Experts of a small language model: vocabulary 2048.
Below are experts of layer 8 (counted from 0) of a mixture-of-experts language model. Rows are named router (the router's row for the expert), up (a neuron's input weights, with its number), down (a neuron's output weights, with its number) and show model dimensions 0-191. Each number is 50 + 15 x the weight over its row's rms, rounded and kept within 0 to 99.
After each expert's rows: "comes after" lists some tokens at least twice as common just before its tokens as in all text; "comes before" lists some tokens at least twice as common just after its tokens as in all text. This comes from a sample of Wikipedia text that the model never trained on. Tokens count by the router's weight.

# expert 16
router:37 55 73 42 53 43 49 45 51 40 66 29 43 29 53 48 61 47 70 49 73 53 35 56 73 60 31 58 52 67 54 65 48 48 50 54 42 51 84 57 30 59 53 17 57 45 06 49 50 41 30 40 43 31 62 62 43 32 43 69 72 49 83 36 42 75 77 51 69 41 61 57 71 48 41 36 13 57 61 41 33 47 54 55 42 29 42 27 45 22 37 47 48 67 40 41 52 52 50 39 51 71 19 49 78 67 36 56 40 38 36 35 41 48 76 81 16 38 31 25 47 51 52 56 39 59 43 64 74 73 47 45 76 37 86 51 88 50 47 58 44 38 29 30 57 39 56 63 32 45 62 66 57 41 65 42 53 43 67 52 49 48 46 44 28 74 38 23 12 26 61 38 62 55 58 52 57 61 55 44 53 59 36 43 60 57 55 34 59 60 78 46
up1:40 57 43 54 48 18 70 57 49 23 44 40 36 54 22 52 42 57 55 59 30 63 27 66 64 38 43 40 45 43 58 29 66 60 29 57 57 49 37 64 55 70 50 45 61 57 67 34 68 45 73 80 25 42 49 67 37 36 40 60 43 45 59 42 36 42 67 38 57 63 65 30 57 59 26 41 35 69 59 66 57 75 47 59 83 19 63 54 28 64 51 76 42 53 17 58 45 40 14 47 72 60 76 62 63 37 45 45 74 55 38 19 39 53 37 52 46 74 55 49 38 80 45 46 68 20 52 39 61 42 53 53 60 51 57 53 65 40 29 54 33 34 67 55 74 52 43 60 52 53 67 30 30 63 85 57 58 52 46 56 82 25 47 43 56 60 55 46 34 87 56 46 30 57 58 68 23 59 45 25 63 61 42 65 73 63 71 34 25 56 64 55
down1:60 65 60 56 49 61 67 41 57 40 52 49 50 48 29 37 27 44 50 54 83 37 37 47 45 63 60 21 50 62 33 42 30 77 59 42 39 33 80 58 54 69 58 49 72 70 77 30 54 54 24 81 48 62 54 71 49 50 44 66 23 60 49 42 60 39 51 26 34 28 55 29 58 56 43 29 38 50 54 61 49 82 12 46 25 44 68 68 46 70 33 63 53 60 63 33 18 59 49 48 49 31 42 22 54 32 19 56 55 45 53 50 49 33 56 66 46 52 35 74 45 48 36 55 86 23 33 53 54 49 57 38 74 66 46 35 45 32 54 49 62 54 39 27 70 53 72 54 46 69 59 51 56 65 31 47 64 72 46 87 35 66 44 61 48 46 70 66 56 47 23 67 51 70 30 49 50 51 75 47 51 55 85 65 30 70 55 59 52 29 60 35
comes after: " ", " f", " F", " st", " c", "f"
comes before: "iv", "ure", "s", "ive", "ur", "ing"

# expert 8
router:22 45 37 55 66 45 59 63 37 46 66 28 42 38 49 46 57 26 76 45 79 54 44 50 56 73 36 50 60 64 79 62 92 51 25 49 45 54 59 57 06 57 31 59 41 34 62 84 49 57 58 38 13 27 65 44 67 47 28 46 14 43 43 13 47 54 68 29 55 46 63 54 50 73 42 46 30 72 56 48 55 54 68 42 65 37 46 39 62 34 32 41 58 64 59 45 31 57 60 57 49 80 35 43 83 72 53 37 64 55 58 61 49 70 68 41 06 39 43 50 62 59 52 41 32 51 57 52 45 77 31 52 35 58 64 83 69 50 53 36 32 52 30 46 30 42 54 47 28 68 32 55 37 45 27 64 36 66 66 52 43 46 37 43 51 60 39 59 43 31 59 47 51 49 53 33 58 63 49 44 53 81 69 25 56 47 46 45 41 54 70 51
up1:34 66 50 35 42 57 46 74 61 49 43 43 33 44 22 50 52 26 60 71 63 53 57 55 30 66 54 71 64 57 63 41 35 65 29 67 15 44 20 48 54 64 50 43 43 79 52 64 49 25 50 56 48 48 38 45 46 17 39 24 46 14 33 54 78 41 67 35 63 52 42 40 70 76 39 20 51 52 42 63 34 53 59 37 39 37 52 40 72 39 42 41 52 60 40 42 27 49 28 57 67 56 44 79 68 38 64 32 39 58 51 64 71 47 51 74 52 38 08 50 72 78 33 23 39 80 50 60 40 38 51 37 50 52 53 60 48 71 58 47 20 47 30 78 52 54 66 74 45 48 73 35 56 42 54 35 32 49 68 59 28 50 34 52 42 64 16 57 59 45 56 80 51 54 56 56 72 47 51 48 65 63 32 46 61 47 23 44 44 55 17 61
down1:72 50 55 34 50 36 53 51 41 43 53 42 64 69 57 52 33 75 70 27 58 63 69 71 25 37 32 71 67 60 57 38 41 52 34 38 61 39 22 29 77 55 35 99 27 59 24 44 40 45 51 59 58 60 57 63 43 64 25 78 52 35 34 40 60 56 32 61 39 21 30 69 58 43 57 53 74 42 81 49 62 40 54 49 68 58 24 44 59 50 30 21 43 71 35 41 23 59 33 61 57 23 37 86 53 39 44 46 83 38 56 56 47 60 55 32 57 27 50 56 66 43 32 44 50 52 49 52 46 69 64 57 37 41 33 48 39 68 61 31 59 23 23 27 52 43 47 58 67 55 75 33 71 63 53 47 34 51 42 32 52 58 22 49 40 38 60 41 69 49 24 43 40 50 44 33 50 45 20 45 60 61 37 27 39 58 44 52 42 65 65 47
comes after: " Ch", " Mar", "st", " ch", "ch", "w"
comes before: "s", "u", "al", "ive", "ed", "ute"

# expert 14
router:42 30 36 50 55 40 37 49 09 50 64 49 50 27 48 53 30 63 46 35 70 47 41 49 64 66 36 41 39 91 31 65 52 78 42 70 43 44 62 49 40 65 55 50 41 65 53 75 26 48 68 55 19 62 46 64 60 88 34 49 35 34 42 47 38 61 55 30 65 58 40 43 48 37 66 23 32 74 42 39 25 45 62 48 69 24 80 34 49 45 48 67 59 53 69 32 41 43 57 30 51 61 45 55 55 68 17 18 33 53 54 61 57 65 42 64 45 69 48 47 59 46 23 55 39 41 36 35 55 46 49 47 68 45 75 42 60 48 09 81 46 25 47 33 69 61 36 48 61 49 48 34 52 57 77 40 48 40 52 59 37 51 43 26 41 85 61 30 25 24 72 31 50 80 60 67 33 48 57 39 46 62 41 54 59 57 46 46 48 74 53 40
up2:49 47 51 41 57 32 50 38 69 78 41 42 55 69 21 55 17 41 47 52 41 52 76 05 20 64 48 56 60 62 30 70 50 69 33 69 56 65 38 43 28 53 64 52 45 51 50 15 59 38 34 65 43 51 66 70 35 32 59 42 26 46 56 67 79 34 32 46 66 78 51 55 18 56 71 56 56 47 36 54 47 51 65 36 58 71 62 59 26 55 73 26 25 77 36 51 46 55 40 40 43 55 36 65 60 58 36 60 56 64 56 37 52 38 73 75 75 61 43 32 69 62 39 65 64 55 43 37 59 61 71 60 69 63 28 49 52 55 46 65 68 56 85 47 44 52 38 62 38 57 54 41 75 45 79 57 40 53 56 56 37 44 48 76 56 54 49 65 64 16 38 40 32 51 53 42 42 23 42 51 39 29 41 61 84 71 55 58 32 28 50 59
down2:33 52 30 41 76 48 58 68 42 32 72 54 50 60 84 48 42 29 63 49 41 54 58 43 48 40 55 41 48 49 34 65 41 56 67 41 55 41 39 65 59 59 48 63 19 52 35 64 60 44 36 52 58 51 40 45 60 55 49 53 66 50 27 39 52 49 50 31 59 60 63 52 36 60 66 52 86 60 63 73 77 27 25 22 43 77 38 55 40 24 57 58 89 46 36 32 64 42 32 56 07 58 50 39 61 26 79 29 60 54 55 50 53 46 37 21 64 61 56 31 33 45 59 69 40 44 56 60 28 28 43 60 47 51 27 65 43 50 33 49 21 60 18 63 50 54 67 49 27 42 55 57 87 44 56 52 37 72 40 78 34 60 39 71 48 68 40 50 67 53 75 44 65 44 53 59 41 24 51 51 76 35 93 43 60 74 55 64 54 51 63 58
comes after: "or", "ri", "er", "r", "i", "e"
comes before: "s", ",", "'", " (", "ia", "play"

# expert 39
router:42 49 73 46 52 38 66 53 22 48 66 28 71 36 54 22 56 48 60 51 42 69 44 30 51 53 38 31 67 51 73 37 51 49 37 75 61 51 32 51 42 66 51 42 62 53 46 55 47 48 61 60 51 46 29 32 45 63 50 55 51 41 35 49 56 63 37 47 52 58 44 59 40 41 61 38 45 52 27 56 41 50 38 61 92 47 51 51 46 39 62 65 30 80 60 33 56 28 44 58 37 62 57 65 77 85 52 47 61 59 19 47 80 85 61 45 10 73 64 32 50 52 43 53 37 75 31 33 60 31 41 00 57 32 62 40 48 41 44 62 56 49 49 71 54 58 76 46 18 58 67 45 40 27 63 47 41 56 57 51 44 39 39 41 51 38 73 57 44 46 71 21 56 40 35 56 42 58 27 40 70 90 46 31 65 34 76 60 32 71 46 35
up11:43 62 50 49 48 36 47 62 37 43 57 51 74 35 62 71 43 21 60 16 53 65 38 20 38 51 40 63 58 39 45 60 51 45 53 49 47 72 69 63 57 68 25 42 40 40 56 64 46 64 40 72 58 47 50 66 44 41 04 36 17 86 51 51 56 70 47 60 65 45 61 44 43 45 50 35 52 71 26 58 47 63 66 36 37 62 46 65 45 58 49 76 49 63 62 14 42 33 71 43 56 46 72 64 41 63 52 36 34 30 41 49 39 64 49 21 46 55 24 64 42 59 50 24 42 27 66 56 51 49 35 31 48 51 21 42 50 59 44 98 29 65 68 55 16 66 49 55 53 49 54 45 41 67 66 60 48 54 32 37 64 45 46 46 69 43 44 47 50 48 38 48 25 28 56 85 61 80 75 51 41 41 47 51 64 30 21 58 55 88 41 43
down11:32 55 36 53 65 28 55 49 65 49 37 51 39 54 62 42 72 74 60 58 52 52 61 48 54 35 78 26 39 53 50 58 60 56 42 70 57 49 67 71 73 63 44 24 25 62 69 58 40 55 51 43 74 49 53 49 41 66 67 39 33 39 21 48 30 25 56 63 30 45 35 57 44 52 60 61 50 61 52 41 90 33 52 62 38 27 61 63 45 48 52 49 47 83 51 29 48 45 60 50 71 52 68 57 59 57 43 18 59 56 36 51 58 48 78 35 07 51 54 60 26 48 75 44 42 71 25 71 20 50 47 64 50 25 45 45 60 74 42 38 51 34 65 30 60 39 47 40 57 91 55 69 17 50 55 41 35 24 53 44 32 38 41 50 86 34 48 71 45 70 67 46 56 47 53 26 45 52 58 51 43 61 48 69 45 68 31 47 71 77 42 14
comes after: " to", " not", " would", " can", " also", " he"
comes before: " the", " a", "ed", "e", "ve", "d"

# expert 28
router:33 51 55 38 81 44 40 63 42 42 81 40 58 36 64 48 33 45 42 55 41 34 60 43 57 55 13 48 55 61 52 41 41 72 57 43 30 60 69 43 57 55 48 36 25 54 33 45 44 54 59 56 36 49 60 58 33 86 31 76 45 51 52 40 55 80 60 43 57 69 42 55 71 43 61 44 09 49 37 57 43 38 55 58 36 50 48 66 84 26 63 61 29 48 51 51 40 81 42 67 33 83 49 86 44 65 23 44 70 53 47 56 70 55 49 76 48 41 49 24 65 45 48 69 45 55 23 31 45 73 53 40 44 38 53 67 48 65 59 63 46 75 40 52 58 63 46 72 53 53 47 74 36 38 75 36 39 53 31 51 47 65 55 80 41 71 70 42 07 24 99 52 64 63 52 45 58 55 52 54 63 61 39 51 56 69 39 36 50 48 77 47
up1:54 61 62 67 59 65 38 30 32 60 41 24 29 31 56 79 34 36 54 77 55 42 58 39 67 30 56 29 58 61 43 48 39 56 52 41 51 43 39 58 51 53 45 64 29 39 56 59 59 21 57 25 67 29 44 74 49 57 54 73 54 34 31 38 32 75 76 37 57 71 42 62 59 69 40 46 48 44 61 64 53 57 36 48 55 27 63 56 63 51 32 52 72 64 73 61 13 38 51 57 59 44 75 55 61 41 58 66 36 64 29 53 58 43 22 61 36 38 50 47 76 28 75 50 32 81 33 49 51 42 47 38 51 48 30 58 43 55 54 41 30 60 33 32 37 52 45 23 18 35 57 53 16 48 45 55 67 54 61 65 36 27 73 40 48 54 30 58 48 45 42 53 84 11 42 66 50 28 37 49 63 41 49 77 53 32 41 51 41 91 59 77
down1:09 20 35 55 47 41 40 34 31 49 49 62 60 76 56 38 58 65 32 30 58 59 64 67 37 35 45 78 76 64 57 53 69 26 54 39 49 56 58 67 71 50 86 49 56 51 43 50 59 66 42 47 49 49 23 48 53 66 84 59 57 62 57 69 56 55 55 46 35 34 68 48 37 71 93 51 26 43 49 63 19 32 84 30 57 65 79 62 37 52 71 25 69 32 52 33 50 76 48 36 32 36 55 50 42 52 63 60 38 44 56 47 34 51 49 50 43 20 36 62 48 50 39 43 56 66 37 43 44 48 48 48 55 23 35 54 48 48 55 48 65 45 42 70 28 60 41 38 40 60 51 82 62 03 44 65 48 82 59 47 32 55 50 66 22 51 47 42 47 45 49 37 60 37 50 75 54 78 60 54 56 26 55 71 63 63 62 53 52 34 48 26
comes after: " the", " a", " his", "al", "ir", "ge"
comes before: "er", " of", "ing", " century", "ough", "west"